{
  "hidden_size": 256,
  "d_expert": 32,
  "hidden_act": "swiglu",
  "moe_layers": [2, 3, 4, 5, 6, 7, 8, 9, 10, 11],
  "normalize_top_k": true,
  "init_std_qkv": 0.0391,
  "init_std_up": 0.0391,
  "init_std_down": 0.0,
  "lr_mult_up": 1.29,
  "decay_fraction": 0.769,
  "final_lr_fraction": 0.0,
  "max_seq_len": 512,
  "train_tokens": 799600000,
  "max_steps": 6101
}
Below are experts of layer 8 (counted from 0) of a mixture-of-experts language model. Rows are named router (the router's row for the expert) and show model dimensions 0-255. Each number is 500 + 50 x the weight over its row's rms, rounded and kept within 0 to 999. Numbers have three digits each.
After each expert's rows: "comes after" lists some tokens at least twice as common just before its tokens as in all text; "mostly gets" lists some tokens that are sent to it at least half of the time. This comes from a sample of Wikipedia text that the model never trained on. Tokens count by the router's weight.

# expert 253
router:493557509440501510497471485496566466481562507522393454519446542554512473505500567458554626444490509516417583477370545461543455498487489534413536538485565497497498463454535546536566553544353472610431464391505528429507451535549466475526546453533546550483470514548397547507516466426574539577511547512486484432382573441468426529383472511469599440615375465529525507568542549457436451458526556393422486547578513493529349564490507535491605565442554481575460467449480507548538498534469583481528407507492507551405498468509508513539554479511500405509466435517448544470500439469504502492515560437422545488475528461533421519461556507516498539417506498571471484472527456469461540547445400535576505503503468500512474524525515475486516530511539462563596478512523493500534417508448514
comes after: "and ", "of ", "-", "for ", "with ", "to "
mostly gets: "economic ", "health ", "environmental ", "social ", "cancer ", "funding "

# expert 133
router:478463496500459471479468528471429510565521507459424485521569472533476579575439569492561465552445572521511530452525532503473508552554521413446550501559465576431593577561416530474455499527422487384579471564459550407451549392446467517563541537536485459401455454536561604571479492437591478543426433448449500491418464553531541455463557508517566412470500429524491491436564577563528465488521454504462458463481508616471497475464455406561487491508473478510484527545411450420545479459521508413451424567429505439510525533475445450394486523565526570464400423462527540500489530493547574535614548480619553421601470515545482428555536503564582477474480470536464493526516492397529503447495433487463522449515484526413475524589558502435470438452537439495465532469515456503495509498462481
comes after: "1", "0", "2", "3", "4", "5"
mostly gets: ".", ").", ",", "\".", "#", "136"

# expert 35
router:508581461444520478484497539429501589443381523491587491518512473592487422442500511420508571513519561412517518464467598513454510452520402450550460459455528449479488448493531568530595534475556437532623477521424483436422515409591573466480556472501550437473439506431536505535509515518400591579500555475400547445551492435499389547411518566546445515411554439506529465449607549444396499507419562427542461392483578531566492506567490501568541563518525522585610533496502546629575504487512558464482450555578513443443512454558491552497550451480577470511422483473408455439495578453521557478517512478454459502480461524489508545454448520484505499504518463410445426516535547477507527512503499507571471464439474520469430507554557528465453533487506498472462493526494520565525539481531575
comes after: "a ", "-", "an ", "A ", "first ", "one "
mostly gets: "touchdown ", "largest ", "Each ", "each ", "hockey ", "basketball "

# expert 87
router:529502540521482538589534477473578594479466487562471479475449572474382568438529548538536426544485357439463434547502545547492472462503462497453513547510512532457538474528536502481477489518573524572451539456425514525498439507558494550550470485570613582462454484497510546503485538422473520577533507453541564461557458477484537501470490480519472545531493571488479497448585455445543457482396571463421479551567497382477584539487493536474521476490494511595520408446449498569545510487389397542463374482488577411544461475598425465522488550454460426587395571448540488514518512548508483474603533520491450541424509575515536528500582468505522452559435512417463474558497544499521513483501494591534464431546545489550540464580535545586413599396520410549492500526542546432477592496461525
comes after: "200", "201", "199", "202", "198", "197"
mostly gets: "century ", "century", "anniversary ", "period ", "shortly ", "months "

# expert 7
router:463461611550503552527573510457473515503481431521465501519542548428454496468546580524487483593456548432448456526517548574416501540513514524561436427537475573465419461503514462418445443543523499537564619557510479594476462493602497559464480495459508543417423398466561483498512465494489582624454545502550574474490548537462531574408547401526569527482467481443442561483587552462509533533505567511492475493536550445505584582497487519512415478484637531551552435459615524544565553551423524490435556495510541488567514413572506485576544566458493468488472491494498521405500382457442489532509500439587417491466537499522574497492512480584539476593479530388495481499546527485476517450472524553498578492506539418546468480456557467530487521461534494441470453496557522585463626511540573
comes after: "201", "202", "–", "200", ".", "199"
mostly gets: "00 ", "recent ", "09 ", "02 ", "01 ", "9 "

# expert 104
router:506522595510473545546567498428581516421516441449438555452447492570483459450571474525433507473534492579460572538538470445467464522444520511502507539557446482594469541554512497492406523500547434461503499528537479440410519472510448624482484526524434544488540527584401581556404489475514503544454436467578471539528516480548440513575531552456545552541532465466523453515480556473561557464517584486471426435578555458447529457391574507528400444492471544398485446393535580580545568544430419423473599460561478466420471461511478422581562493434492585568491539495487576509466524531531493477392543501531436500469497499511415496485442471514477569537494410502484587529417456491600429561485474583507554467505482442559556467517478570565528528583499459514520488507481519457542563611480519
comes after: ".", "\n", "==", "===", ").", "="
mostly gets: "). ", "\". ", "titled ", "'. ", ". ", ".\" "

# expert 198
router:487446499523532578577455492503526563447455537510477474483591572525501566461451368538449417519465544487562576530471555502549442576514533531428476527557431436573507465507632542557556521381460486504466568582428507531524527495432474525533521538512522460527506565479487508423470468414531527545465551506381504448601410516569455510416526529445597505482565523544523410520516546507574544548466467487511438449513437468493559528414518495554433463458554484483456507549486442472408488518604422516460528419560522582477470541560510472570483502533446515533456544491517487590565509552478564434410484609568519497431516540460527492586472535421473518571534490500454456534522503424532430476386501547447480545516564468557557525384531479497500453556456504402514528515564500469412600533491461
comes after: "\n", "\n\n", ")", "- ", " ", "Date "
mostly gets: "Clade", "Upload ", "Full ", "Edited ", "map ", "chronology"

# expert 10
router:566571451578496522457556588443504477491459431554467472601481464570458470449421520500562590495474554432505495441359540542579423488534500553535522454524578421475485517519625524527484508485442544560526490513488551392535525477519573555568498546555527519579515557477441585539541547511464478525486501455441529444473536488429477611436497514543474435467486556431498482542449457419472511432535537449472507346469454440506441548538481476535576377463453489615582484529483515614560517543525578551439388543534505515532512464613450414464581495502448432467441501512480501456539491453599498479454540477411490494503576552533450570393513588430546466508498505532478519486553488420468541497435507499579520475514587496497525491478439457558508432516556505453500476515458456495492452477467459
comes after: "the ", "a ", "The ", "his ", "s ", "an "
mostly gets: "construction ", "relationship ", "response ", "creation ", "presence ", "agreement "

# expert 141
router:501444480529425489507443523508391524502474540540477525528551557436510541561469538598510414439497493508576535461381504468471583542498474498479467537499476492412543497535482557584441526518492458462490519572534450644540583574503389487431545511486438530443561555497547407422531514446511581532502443458473457445532495519580613517407383485431515461504516552588491529520465507405520515576553469529550511478510526439595492528603499547509497554513455488501457477544507494479449502533567454488425518480481433556448602530433467366515459581453503446446496535525410523537509527517501536486494561572494563570449485548486518500486532459430473472583525428546496446504539477473530456487445594452519521526451588520465623569510456556475465503530459498507482544509587487353426596420512537
comes after: "\n", "\n\n", ": ", "- ", "°", "Order"
mostly gets: "|---|---|---|---|---|", "|---|---|---|---|", "Binomial ", "Animalia", "idae", "Synonyms"